Experts of a small language model: width 384, 64 SwiGLU neurons an expert.
Below are experts of layer 8 (counted from 0) of a mixture-of-experts language model. Rows are named router (the router's row for the expert), gate (a neuron's input weights, with its number), up (a neuron's input weights, with its number), down (a neuron's output weights, with its number) and show model dimensions 288-383. Each number is 128 + 24 x the weight over its row's rms, rounded and kept within 0 to 255.
Before each expert's rows: "gets" lists some tokens that make up at least twice as much of what it gets as of all text; "raises" lists some tokens whose logits its average output raises strongly, later layers aside. This comes from a sample of Wikipedia text that the model never trained on. Tokens count by the router's weight.

# expert 6
gets: "a", "na", "ta", "da", "no", "ra"
raises: "dom", "di", " of"
router [146 156 162 115 123 105  89 114 164 131  88 161 138 126 116 151 140 132 113  79 123 167 130 149  93 116 134 149 173 117 107 160 125 107 158 131 105 144 141 112 147 138 133 148 106 121 106 154 122 134 136 162 144  76 136 115 159 127 147  97 107  93 114 124 143 157 128 118 114 188 134 133 144  84 142 150 113  93  93  66 136 124 105 109 146 133  94 138 141 106 127 139 135 127 147  88]
gate0 [124 171 106 132 139 119  92 101 105  97  99 132 142 135 105 112 113 146 160 136 111 164 112 145 127 171 142 158 153 129 149 127 146 138 147 120 146 145 170 161 155 150  95 137 120 138 129 128 111 116 115 139 132 111 122 123 186 110  89 148 101 110  89 151 150 125 125  94 126  92 126  83 114 112 148 140 165 126 179 142 106 120 115 133 155 117 119 174  71 113 139 120 136 121 105 137]
up0 [141 122 120 135 131  99 171  96 114 158  96 121 139 132 120 134 150 141 136 127 112 160 164  90 102 123 175 150  80  97 103 123 143 101  97 134 139 115 131 113 141 118 125 106 162 143 101 142 143 144 125 156 137  96 126 125 139 106 123 115 154 155 129 123  89 139 107 145 150 109  86  88 138 145  96 139  81  92 117 111 101 172 126 114 114  95 184 116 134 126 106 130 114 113 109 122]
down0 [129 175 142 132 137 149 148 111 145 171 120 102 134 117 101 161 134  98 164 126  87  85  92 100 110 115 134 163 103 150 139 107 150 106 136 132 122 125 113 126 166 145 152 113 171 152 120 114 108 120 137  89 104 145 122 144 155 175  96 155 121 106 136 131  86 128 127 108 137 149 109 142 121 170 107 171 144 161 133 110 151 113 126 145 119 144  88 155 152  99  81 121 142 147 164 108]

# expert 62
gets: " on", "ed", "d", "ing", " after", " up"
raises: " the", " to", " a", " its", " some", " their"
router [119 117 181  48 135 119 125 167 144 132 109 144 147 140 146 124 153 147 134 152 162 144 104 158 109  95 133 123 146 139 115 144 127 127 154 130 107 140 101 144 122 129 155  99 103 135 139 161 145 155 123 135 181 104  72 138 153 118 139 140  91 109 122 169 127 118 116 179 115 131 140 165 158 131 151 131 145 107  82 100 141  98 123 138 165 125 126 133 136 162  79 130 108 154 166 125]
gate0 [123 164 188 109 154  90 120 140 146 104 111 135 131  97  99 149  92 114 116 184 140 124 119 123  95 168  75 144 116 142  98 140 127 139  83 136 171 103 128 153 130 157 168 100 117 158 103 165 131 114 112 107 180 109 133 157  98  82 116  77 104 121 128 137 142 119  78 154  59 153 100 130 127  98 159 155 182 134 138 124 136 122  98 120 131 161 173 146 120 168 137 162 144 115 107 141]
up0 [124  81 104 134  86 168 124  96 110 155 145  95 117 126 150 138 138 148 135  89 149 113 149 105 156 111 150 130  89  99 156 133 188 157 120  93 140 117 150 107 151 104  66 126 133 117 106 128 105 106 126 109 137  92 163 119 181 157 158 103 107 160 101 159 168 146 141 134 151 166 111 131 120 105 120 108 110 122 117 121 126 119 155 128 138 130 114  86 106  99 135 183 181 132 126 123]
down0 [ 56 165  98 111 162  79  86  75 130 101 121 148 178 128 147 141 142 169 104 128 121 131 108 133  89  79 168 129 154 138 107 108 128 106 150 151 115 137 148 113 127 120 124 138 155  86  81 126 125 137 149 113 128 120 134 172 115 164 156 113 141 144 112 157 118  95  71 101 178 124 151  90 126 123 127 152 174 120 139 127 119 113 143 152 147  90 155 164 133 160 140 143 160 149 128 107]

# expert 12
gets: ";", " –", "  ", " -", " —", " /"
raises: " |", " born", " see", " previously"
router [107  95 154  90 138 123 100 135 162 129 120 150 128 140 135 162 126 132  80 111 122 164 121 147 125 136 150 140 169 127 158 141 108 136 118 133 112 109 116 121 155 148 169 119 109 163  90 119 142 133 124 146 162  99 129 114 162 118 148  99  91 110 107 143 123 161  87 134 126 123 158 121 157 107 143 112 128 113  83 117 172 133 112 114 126  90 108 145 107 149 110 116 105 143 130  93]
gate0 [100  92 102  90 181  90  77  80 129 133 115 161 112 143 174 123 127 105 162  90 147 131 155 170 110 160 117 130 151 179 114 154  98  89 110 112 174 124 165 161 103 149 145 103  91 106 130  80 156 121  95 125 155 111 167 136 120 106 118 144 157 106 120  98 123 125 117 128 119 118 141 124 155 120  96 128 130 151 162 114 119 112 151 153 107 152 162 140 151 135 141 108 149  86 138  88]
up0 [135 138 147 145  96 141 147 136 157 130 144 112 142 134 115 141 128 135 109 173  88 106 133 104 116  74 173 122  75  58 155  95 130 148 135 156 130 112  85 123 124  92 105 145 172 135 117 104 101 146 128 140 118 141 130 137  93 134 129  48 112 138 136 139 160 177 114  89 112 138 141 151 137 143 154 138 148 128 107 139 129 112 137 115 134 152 139 128  91 130 157 145 137 175 121 179]
down0 [153 124 186 144 112 123 102 119 123 108 119  73 157 136 156 103 116 125 142 109 114  93 109 142 118 137 125 159 153 143 108  82 157 107 153 132 100 107 106  98 103 137 110 136 149 138 119 128 139 138 150 130 149 156 101 130 167 137 121 131 113 133 112 133 111 107 181  99 113 120  96 137 178 144 180 137 115  82 119 158 102 138 130 138 146 157 151 152 115 127 123 131 114 157 145  93]

# expert 39
gets: "-", "|", "\n", " •", " /", "″"
raises: " Years", " Website", " Count", " Area", " Total"
router [107 136 159  95 153  92  92 126 205 137 132 120 142 146 135 165 136 131 100 130 113 172 112 169  98  90 156 143 154 154 117 140 120 150 161 168 120 152 134 122 155 155 117 130  92 134 117 152 124 135 144 161 116 137 152 117 164 151 149 117 130 119  93 159 133 118  87 158 137 152 129 181 134 149 139 172 143 100  93  77 150 130 119 132 151 126 128 140 155 169 126 149  99 126 123 135]
gate0 [165 142 140 130 140 107 143 117 142 118 111 131 145 170 101  74  83 155 106 117 112 152 171 154 122  88  65 148 109 104 148 136 145 134 142 179 154 102 137 104 108 123 110 163  93 149 173 169 116 160 134 135 124 141  95 149 126 132 159 115 108 146 127 134 132 130 120 121 177 167 158 114 126 107  87 154 153 124  97 141 134 153 140 115 132 107 103  94 160 122 178 134 165 120 174 109]
up0 [125 131 146  93 125 114 132  97 131 158 130 109 131 125 126  99 125 136 123 116  99 126 126 153 133 118  58 113 109 109 122 160 103 137 129 131 117 162 126  86 109 115  92 130 141 144 148 160 125 116 139 130 151 169 106 136  90 152 137 123 118 161 106 123 131  84 133  87 175 134 123 169 136 111 111 137 163 138  93 142 128  95 128  87 149 105  95 135 167 129 131  96 138 137 107 141]
down0 [152 143 132 122 115 148 171 169 133 115 120 105  72 147 110 116 119 124 116 112 138 128 106 146 131 171 119 152 146  90 155 124 136 111 112 141 127 123 125 134  94 139  81 130 116 136 161 126 109  82 109 127 127 163 186 145 116 173 104 113 125 129 110 141 101 153 130 156 162 150  92 105 134  99 142 159 107 136 142  88 121 133 185 115 132  94  81 143 165 151 131 116 125 132 110 131]

# expert 43
gets: "s", " years", " time", " season", " part", " all"
raises: " of", " in", " that", " at", " it", " on"
router [128 119 154 112 105  95 123 144 147 143 105 129 150 152 134 157 137 187 113 125 157 131 110 158 110  98 191 129 132 139 132 143 119  96 109 150  99 167 155  95 141 137 154  72 109 123  88 142 130 155 148 135 150 146 108 122 122 140 135 111 111 132 135 156 146 134 123 156  96 161 139 112 146  99 148 109 116 128 131 129 125 114 149 157 141 115 109 138  93 175  97 144  72 159 123 104]
gate0 [110 123 155 140 128 134 122 130 130 136 134 146 101 117 153 106 123  92 127  95 140  96 124 139 154 139 135 154 160  97 191 128 122 102 134  82 140 106 134 136 138 110 145  97 147  94 126 160 106 116 135 152 114 130 175 172 154 108 175  96  90 124 129 130 115 113 133 147  86 155 116 150 126 126 139  96 121  80 106 149 132 110  76 106 160 127 106 106 116 137 146  86 156 137 134 151]
up0 [107 111 154 112 119 119 121 181 159 117 157  93 106 152 139 126 105 139 130  89  83 132 135 147 122 168  97 134 164 142 139 122 159 174  90 109  92 132 110 111 123 129 136 124  94 139 136 128 134 151 143 108 184 136  72 115 108 118 122 146 124 152 127  93 153 136  90 111 130 179 119 150 175  99 124 139 114 111  71 105 136 154 146 117 105 122 123  68 129 110 126  83 114 142 178 154]
down0 [130 129 159 121 152 119 133 143 171  99 117 114  87 156 169 117 113 135 135 138 119 110 137 112 139 147  97 140 136 111 119 171 154 163 105 137  96 108 143 172  55 135  98 125 121 135 148 114 163 156 136  96 106 128 183 130 142 130 142  67 133 123 146 143 128  94 114 148 144 137 144 104 124 111 113  84 142 135 122 125 168 114 113 143  65 145 124 132 128 166 145  93 120 134 129 136]

# expert 34
gets: "s", "es", "ers", "ns", "ts", "rs"
raises: "#", "tra", "het", "\n", " aged", "worth"
router [133 120 129 101  98 114  97 172 186 147 107 148 161 117 149 170 155 157 101 110 149 147 125 144 134 112 130 135 146 141 131 140 145 154 137 117  54 124 130 144 118 159 151 152 118 146  96 172 124 123 118 168 159 135 143 103 136 110 126  84 129 123 120 155 151 133 123 127 114 168 134 135 141 118 142 130 112 105 129 106 121 100 104 115 129 114 125 120 108 168 102 169  79 123 113 127]
gate0 [122 166 161 124 119 117  91 125 156 149 113 146 141 167 115 131 114 151 120 122 130 158 128 137 155 170 109  90 152 148 168 111 187 162 127 133 114 128 169 105 106 151 115 112 140 122 156 192 158 150 113 118 150 146 144 140 130 107 136  85 130  89 152 135 151 169 141 134 140 121  94 155 132 128  85 161 144 144 106 142 138 158  70 125 131 112 146  98 131 139 146 171  94 112 119  86]
up0 [159 147 113 127 136 134 127 156 136 164  78  95 109 119 121 121 160 159 137 150 131 124 129 166 128 106 131  99 140 137 149 132 130 153  82 132 138 116 163 165 167  90 145 168 176 127 132 151 117 143 110 171 147 162 149 106 139 111 101  83 128  82 128 162 138 125 137 110 115 107 126 113 112  80 124 172 129 117  70 149 123 141 124 160 138 122 134 123 117 155 136 124 159 140 146 144]
down0 [123  90 135 112 148 137 101 103  73  74 147 195 127  94 108 120  82 175 125 177 128 117 138 155 122 143  91 139 149 194 142 124 112 146 149 133  87 173 119 131 121 127 142 104 128 137 132 158 118 134 152 133 139 157 129 136 134 152 102 127  81 175 133 115  87 156 116 131 144 158  93 126 112 134 155 134 170 107 158 125 125 132 122 135 154 129 159 138 107 107 152 139 111 113 118 151]

# expert 50
gets: "  ", "ti", "si", "ly", " not", " di"
raises: "ons", "ants", "on", "ped", "ors", "pat"
router [120 152 151  84  94 133 119 127 185 141 120  96 151 141 131 161 154 134  86 100 138 152 114 146 124 118 155 151 132 136 115 153 141 182 153 136 101 139 109 121 157 150 145 160  91 156 140 142 134 109 166 125 128 113 133  94 182 117 133  99 134 118 128 158 158 142 108 141 145 143 144 135 105 133 137 143 135 149 123  97 126 152  70 142 163 101  99 151 125 152 109 152 113 134 104  94]
gate0 [127 101 141 114 132 108 125 161 132 154 144 141  97  81 117  91 139 138  78 154  96 147 130 119 138 147 160 104 148 110 107 152 116 123 155 126 137 122 107 155 129 106 120  92 119 133 142 159 169 108 125 158 100 105 129 128 122 169 189 112 187 101 101 109 126 109 141  77 123 116 123 113  53  98 182  76 111 146 100 162 148 131 100 132 125  90 121 104 126  86 116 143 128  94 113 145]
up0 [140 109 101 138 150 127 151 116 151 159 125 102 142 153 179 151 118 107 122 149  90 119 130 119 119 151  93 107 120 112 103 126 127 155 132  89 120 166 168  96 162 129 156 132 123 134 184 119 162 126 159 121  83 106 119 143 151 117 141 112 151 126 138 139 156  89 168 123 166 100 130 119 182 107 139 102 125 112 142 161 171 125  87  99 154 124 139 116 147 119 123 152 146 138 160 157]
down0 [153 141 149 125 116 158 100 124 116 142 168 132 145 133 142 151  99 112 120 145 135 136 119 155 152 103 108 104 117 144 141 140 102 127  96 144 153 130 156 126 145 134 133 101 133 147 101 166 161 104 171 122 126 127 133 179 167 204 153 125 165 156 114  97 149 138 178 124  97 112 102 120 120 168 118 126 101 127 127 117 111 167 100  93 121  96 133 153 164 144 131 133 119 158 122 144]

# expert 33
gets: "\n", "\n\n", "-", "|", " re", " co"
raises: "-", "|", "Over", "At", "Char", "In"
router [149 108 131 112 130 123 114 115 145 138 104 139 154 164 146 141 130 134 128 138 141 136 123 150 132 148 162 162 138 126 154 152  92 151 154 153 123 142 180 110 176 148 133 116 110 200 117 117 149 164 143 140 154  89 112 115 129 120 165 138 145  55 130 143 139 116 110 139 107 140 113 157 148 124 152 147 157  93 118  94 120 125 136  97 114 116 117 157 134 138 144 122  77 128 151 121]
gate0 [132 130 138 136 135 100 105  80 135 157 107  78 136 144 138 132 128 160 120  80  96 188 127 126 141 156 156 121 142 154 135 131 100 170 109 142 156 124 117 114 131 134  88 110 168 118  79 130 142 148  99 146 129 127 127 115 112 124 138 140 149 151 149  97 111 109 125 164  92 108 138 126  84 142  72 117 113 176 132 116 132  78 132 122 153 153 152 133  97 135 121 137 125 138 144 156]
up0 [132  97 159 127 155 162 123 141 109 109 168 111 156 143 150 107 139 142  85 139 156  95  86 129 130 121 136 135 145  96 102 154 191 119 154 134 182 146 148 121 106 131 103 151  89 105 125 128 102 147 137 137  82 144 139 131 131  95 178  92 157 106 172 139 118 148  98 104 126 135 168 158 179 110 131 129 148 110 126  95 149 116 123 119 124 129 132 131  89 122 153 159 104 143 148 114]
down0 [121 151 120 168 112 102 130 149 123 183 133 150 138 130 170  94 131  78  90 147 138 130 143 146 160 164 109 124  85 149 141 118  93 168 129 114  56 128 121 167 132 154  88 146 139 150 117 139 115 112 113 126 116 143 122 143 102 172 148 165 152 129 140 144 122 142  98 101 130 161  80 116 100  95 125 118 139 152 144 131 140 137 118 155 134 121 146 163 107 107  81 128 100 120 144 123]

# expert 51
gets: " C", "S", " R", " E", " U", " W"
raises: "ET", "EC", ".", "&", "Y", "ER"
router [106 134 128 120 112 128 105 156 176 131  89 131 165 141 120 155 129 178  96 172 121 148  98 140 118 113 185 179 121 136 146 134 139 129 136 178 125 141 165 129 166 100 140 113 115 125 111 142 158 127 122 129 152 102 132 118 129 136 129 118 105 112 102 155 174 154 122 151 105 182 193 139 122 141 173 118 164  89 109 131 142 126 103 127 119 101  91 204 121 150 149 153  95 138 103 128]
gate0 [170 121 111 138 111 123 124 106 141 144  77 137 110 128 154 112 141 135 142 132  97 126 133 152 155 135 174 117  84  78 152 118 142 157 100 143 155 125 113 150 130 108 100  95 106 145 122 161 134 158 133  99  96 159 116 159 159 169 103 108 116 120 109 159 102 147 140 198 102 141 160 150 132 103 133 118 103 131 138 119 148 116  82 152 116 142 111 146 149 114  61  90 121 106 137 106]
up0 [ 97 205  88 169 133 154 154 156 139 107 129 129 141 119 127  82 122 118 160  93 164 148 153 122 106 119 169 108 138 112 125 102 136 149 134 134 111 133 145 104 116 111 139 164 152 143 109 121 117 120 170 142 153 102 116 107 116 148 132 173 126 176 117  99 132  90 122 132 181 118 120 124 139 142 113 142 105 123 131 141 156 135 141  63 133 132  94 141 156 150 130 134 109 128 121 132]
down0 [129 152 192  86 129 101 124 128  81 107 105 151 124  85 166 118 147 139 108 115 130 106 113 136 106 128 117 137 119 146  94 132  90 168 125  89 125 131 126 117 184 102 129 185 143 126 141 121 174 144 151 155 181 145 125 149 137 148 175  58 172 122 137  88 135 131 103 126 131 109 154 105 148 110 110 114 168 125 172 108 171 143 117 138 125 120 119 106 124 132 144  97 107 140 113 122]

# expert 22
gets: "-", " \"", "  ", " un", "–", "/"
raises: "O", "rel", "T", "Te", "D"
router [102 131 123 107 114 128 135 161 172 150 105 125 140 157  99 158 127 148  95  99 118 151 108 135 118  91 135 172 126 124 139 148 106 166 152 182 117 101 141 130 169 158 140 136 103 143 102 172 149 118 157 154 133  96 127  51 164 144 158 116 103 112 104 165 145 132 109 132 111 161 160 160 145 122 151 128 158 102 101 110 145 116 102 105 137 118 125 130 123 145 152 160 118 152 124  92]
gate0 [137 156 111 120 149 116 113 132 126 141 143 141 126  93 116  95 139 137 123 159 131  76 129 159 109 125 105 125 121  90 135 122 112 132 139 112 140 144 111  86 164 112 142 120 140 163 150 141 139 124 135 128 126 129 168 120 164 143 109  79 121  92 149 124 105 126 157 119 132 163 103 125 113  83 157 124 142 119 102 134 114  97 157 124 165 121 105 176 105 120 103 145 114 136  99  81]
up0 [122 148 100 125 117 135 103 128 114 130 129 137 137 144 168 114 162 115 121 132 154 131 155  84 100 106 106 163 164  59  99 144 123 124  78 134 135 149 149 100 106 113 117 145 115 151 170 123 150  88 103 120 124 123 177  95 121 116 144 131 162  78 137 154 160 125 149 109 146 132 141 122  90  87 190 126 104 146 131 127 122 146 133 139 202 140 130 163  97 124 104 140 135  92 115 103]
down0 [105 143 164 149 122 147 150 132 113 146 115 112 155 113 125 149 116 115 146 130 131 102 117  76 147 128 130 153 128  85 147 108 128 134  88 153  87  89 117 109  95 116 162 157 134 141 144 138 135 156 114 110  93 180 128  76 102 104 139 100  98 137 162 142 103 127 133 174 137 113 146  92  99  77 135 126 141  84 161 114  97 115  80 142 109 137 153 142  90 122 161 133 167 116 112 105]

# expert 36
gets: ")", "\"", "}", "]", "$", " JPL"
raises: "\n", " |", ";", "\n\n", ",", " in"
router [142 131 132 127 120  80 124 131 168 152 114 176 149 139 160 158 156 148 129  95 134 171  91 149 107  77 122 132 142 152 131 139 123 145 131 125 122 160 115 133 173 157 120 156 108 123 119 164 151 125 156 155 167  95 133  91 113 134 178  91 103 115 109 150 170 125 109 142 107 149 150 150 124 109 133  89 137 125 136  99 115 109 114 120 144 165  86 144  95 162 110 123  95 147 157  99]
gate0 [153 124 162  66 144 135  76 167 131 157 144 108 132  89 154 104 167  96 111 133 136 110 143 109  80 149 121 180 162 135 115  93 138 119 105 118 129 107  91  88 154  99 101 126 115 130 174 107 116  78 151 127 115 117 130 132 116 122 152 139 106 131  92 129 108 124 154 113 163 117 116 123 101 111 115 107 166 136 152 114 103 105 172 129 108 140 118 121 116 103 129 160 126 139 127 131]
up0 [160 106 138 134 122 137  98 120 131 162 168 130  94 140 107 120 122 139 106 102 122 131 141 144 136 145 167 172 129 129 132 114 134 128 125 142 148 151 132 139 153 113 105 136 135 132 126 117 141 113 171 150 158 141 113 132 111 126 137 118 121 115  95 120  94 131 158 133 157 100 132 156 153 119 123 117 171 121 108 158  85 130 151 154 119  99 121  91 104 175 116 124 138 147 127 126]
down0 [121 120 105 132 141 105 152 135 125 116 156 148  90 159 138 136 123  92 150 114 141 141 114 112 140 161 139 135 103 147 123 120 137 146 130 111 171 123 144 142 113  95 137  97 105 131  98 100 101 110  90 177  83 100 121  91 121 177 161 167 124 134 123 104 134  86 139 146 141 155 103 110 139 139 144 117 115 144 164 116 113 122 130 118  77 132 126 100 153 123 155 118 121  94 109 102]

# expert 30
gets: "ing", "ion", "ation", "on", "y", "s"
raises: " of", " and", ",", " on", " in", " &"
router [138 120 138 118 101  96 112 138 164 129 100 130 143 149 153 163 152 160 101 110 156 128 122 144 112  92 148 137 156 138 113 140 113 125 126 123 117 137 110 146 123 129 141 104 110 150 102 148 172 161 121 147 139 110 138  67 130 118 152 107 127 129 126 139 103  93 117 126 101 151 141 128 129 142 147 103 140 133 120  66 152 130 133 115 145 114 109 120 104 134  85 127 127 140 152  78]
gate0 [166 128 172 126  89 143  76  87 132 122  95 148 145 124  91 121 126 115 138 129 118 117 126 126 189 123 152 131 173 157 109 131 102 166 109 133 167 147 152 160  87 120 138  92 166 148  85 153 110 122 153 116 132 160 119 154 148 122 148 146 122  80 191 127 117 190 143 156 131 124 128 129  93 129 148 109 111 113 132 148 152 109 144  82  93 161 150 133 153 124 165 138 156 146 133 119]
up0 [118 130 153 123 156  79 134 121 107 148 110 130  87 145 149 128  72 157 146 136 136  87  98  71 111 101 114 148 116  79 126 157 138 162 150 139  97 151 113 139 140  96 147 127 138 104 113 104 135 114 117 102 111 105 118 118 117 136 126 109 145 120 116 127 173 120 166 131 187 135 133 119  87 141 120 148 130 117 128 162 114 114  86 127 110 130 120 123 131 121 109 141 128  92 141 186]
down0 [116 150 129 132 180  82  88  84 135 122 138 130 126 167  92 134 132  96 163 103 111 167 162 111 126 127 116 139  91 135  89 137 125 129  96 110 160 113 104 144 138  94 108 146 155 124 128 130 131  81 120 172 120 146 110 131 147 131  99 158 113 108 138 126 111 127 160 114 109 128 109 141 119 149  75  80 118 132 133 123 105 148 130 115 124  88 104 168 121 122 169 136 131 143 101 145]

# expert 61
gets: " of", " to", " in", " by", " with", " for"
raises: " the", " his", " them", " a", " both", " their"
router [153 141 150 106  91 107 119 140 119 148  86 136 168 132 164 124 163 158 101 134 150 152  96 151 112 129 143 156 157 121 136 157 105 160 149 143 119 181 158 142 123 124 133 128  82 133 114 203 130 149 122 139 149 112 145 108 129 147 137 111  99  96 121 134 130 124 130 148 110 127 143 160 168 145 122 133 121 120 113 123 154 133 106  95 115 118 127 122 130 158  74 111 122 144 138 116]
gate0 [128 118 147 142  96 107 151 109  94  98 139 107 126 149 154 107 158 119 153  67 127 171 106 158 118 140 117 107 127 137 126 128 116 117 124 115 165 136 136 103 109  82 118 112 152 117 185 117  97 144 150 131 163 124 113  89 144 132 120 110 141 135 158 141 117 121 117 132 118 103 155 142 120 144  77 111 149 135 118 144 112  93  86 113 131  72 114 154  93  82 130 138 182 137 120 137]
up0 [159 155 133 136 157 104 123 136  87 171 108  89 140 135 169 152 165 116 105 131  90 173 115 201 129 143 171 132 142 138  77 119 115 152 124 112 132 101 122 180 119 127 123 109 140  98  98 139 108 137 142 126 159 132 155 144 125 120 135 104 117 159 152  79 127 106 131 108 147 144 128 140 153  83  91 129 136 125  99 134 121 119 100  89 155  87  83 119 163 126 144 127  88  72 133 130]
down0 [119 119 120 169 147 129 127 153 105 127 127 126 115  82 128 111 129 120 123 171 132 141 119 118 164 119  94 138 159 116 154 122 144 111 134 175 103 110  72 144 174 105 140 179 164 142 145 145 147 106 129 108 119 107 144 148 121 143 129 157 154 105 126 126 155 164 118 113 112 113 118 110 139 126 165 118 149 153 133 151 119 154 117 146 109 113 166 116 127 157  90 139 111 119 166 156]

# expert 38
gets: "'", "\n", ")", "s", "’", "gh"
raises: "s", "t", "S", "ally", "al", "ty"
router [122 109 149 144 122 119 123 143 132 141  98 160 144 172 168 163 179 130 118 130 140 162 139 129 123 121 107 143 158 156 119 135 105 140 178 130  88 136 121 107 168 148 132  94 104 133  86 148 127 107 156 167 144 111 119 118 127 160 173 111 112 112  85 170 150 113 126 167 112 136 125 161 165 114 140 113 120 121  68  71 108 104 124 135 139 146 109 143 139 106 134 126  88 121 147 101]
gate0 [141 157 154 129 123 140 135 170 108 129 101 102 123  94 117 122 154 123 135 158 144  96 113  87 121 131 124  94 134 131 143 111 131 123 156 134 100 130 161 106 155 109 121  48  96 108  93 142 115 131 119 133 151 124 113 131 113 151 152 106 122 102 124 139 131  94 147 120  96  91 135 157 125 115 156 139 113 160 124 117 150 133 111 152 146 136 164 179 169  99 134 107 120  99 120 146]
up0 [123 144  95 138 115 114 148 133  90 126 117 120 110 108 197 137 137 100 120  97 140 146 165 145  90 144  90 104 137 141 130 127 140 113 131 116 152 129 161  79 103  97 132 120 151  99 178 188 140 139 133 117 127 137 114  97 128 132  86 115  93 103 129 143 179  76 141 111 114 148 134 145 159 118 101  95 149 136 126  70 120 156 120 123 120 142 189 142 167  96 109 124 112 114 146  88]
down0 [178  70 158 130  95  88 100 103 143 127 103 160  93 124 174 141 100  66 100 119 128 110 148 112  94 117 144 153 122 127 108  82  82 115 134 111 134 131 154 133 153 129 133 117 146 159  88 133 118 138 142 102 129 131  98 112 141  98 109 160 122 115 105  97 158 131 148 134  99  70 109 115 151  79 110 125 144 149  92 104 122 115  96 173 119 127 120 123 142 121 152 145 137 132 140 128]

# expert 2
gets: "\n\n", "=", ".", "\n", " \"", "\""
raises: "=", "The", "In", "S", "A"
router [ 92 118 132 125 134 123 130 181 154 155 136 120 139 114 165 125 111 128 127  80 128 114  99 159 104 133 115 152 155 133 135 121 178 130 149 135 115 120 122  76 127 129 130 110 128 151 121 148 164 115 169 151 176 110 130  51 150 104 155  95 125 108 114 165 145 176 113 186 114 150 162 133 160 121 152 123 144 125 123 127 131 147 103 130  85 117 113 144 126 114 136 145 136 133 123 114]
gate0 [132 125 133 151 125  68 126 151 111 117  89  87 136 129 144 146 148 131 125 122 103 124  92 129 147 146 154 125 156 162  95 110 125 141 113 141 128 184 152 111  98 141 138 167 127 106 162 138 122 128 112 102 110 136 121 160 128 144 132 129 109 128 120 123 142 150  92 139 132 104 127 142 101  72 102 108 105 122 112 137 150 125 143 167  71 138 152 131 114 140 118 127 128 118 116 154]
up0 [135 101 111  94 132 107 136 122 132  95  52 114 135 110 145 107 121 121 127 113 156 143 150 122 107 142 149  99 147 136  93 111 152  97 141 162 183 186 125 127 129  92 156 121 139 119 168 118 128 125 102  65 125 168 119 149 158 150 133  90 153 155 115 156 105 118 154 135  73 104 133 116 129 128 142 118 126 112  76  82 154 152 163 104 151 127  92 140 128 165 154 144 143 133 136 162]
down0 [ 82 144 126 137 123 109  99  96 148 106  92 156 112 103  70 125 179 151 147 148 163  58 132 156  77 122 128 163 109 165 152 146 155 133 120 134 134  90 139 107 159 166 121  98  81 148  97 119 132  81 156 144  98 136  96  95 125  97 114 146 111 147 129 167 134 134 115  89 122 116 106 141  78 134 132 114  99 183 134 159 135 125 105  99 149 127 127 163  73  98 137 120 129 111  99 151]

# expert 13
gets: " in", " of", " at", " In", " to", " for"
raises: " the", "iti", " their", " his"
router [139 126 128 110 106 142 111 131 174 144  78 140 146 133 131 161 143 139  93 151 168 139 118 156  92 124 162 166 122 149 101 165 129 178 163 123  95 142 128 145 123 143 111 113 127 162 100 152 134 130 130 179 108 122 118 107 147 139 138 117 133 138  98 173 140 132 115 174 113 135 136 155 165 112 146 117 155 129 112  96 161 120 115 132  96 132 100 152 101 140 131 103  90 107  82 127]
gate0 [160 141  95 185 115 157 108 158 129 155  81 148  83 123 141 151 124 137 149 155 132 133  96 116 122 110 159 133 139 184 139 105 167 135 149 143 163 122 174 115 115 142 138 174 161 147 137 144 144 120 115 137 123 176 135 126 100 128 117 137 187 147  80  94  77 141 115 135 117 113 117 129  81 111 135  74 134 115 124  96 112 101 118 157 127 130 136 122 127 185 128 140 122 144  74 123]
up0 [124 132 131 108 115 115 123  83 102 120 147  93 121 121 138 131  91 106  75 108 126  98  96 119 125 104 135  66 127 168 138 117 154 121 142 122 123 131 125  99 143 105 131 106 119 107  93  91 108  83 162 130 140 133 139  82 170 110 118 143 136 143 182 155 122 101 132 151 132 120 119 159 123 144 147 142 127  89 127 144 112 108 150 112 156  83  79 114 125 119 138 114 129 102 129 185]
down0 [ 91 163 150 143  72 154 109 132 155 125 117 164 184 107 184 149 136 103 103 115 118 117 110 159 128 135 205 102 150 126 172 106 142 132 131 130  81 137 114 139 100 111 162 116 119 176 117 128  99 153 157 148 129 163 129 121 114 111 148 103 112 138 125 122 129  95 127 158 160 127 141 122 133 130 135 140 158 133  82 115  86 111 126 132 146 114 141 165 152 117 147 184 114 109 127 121]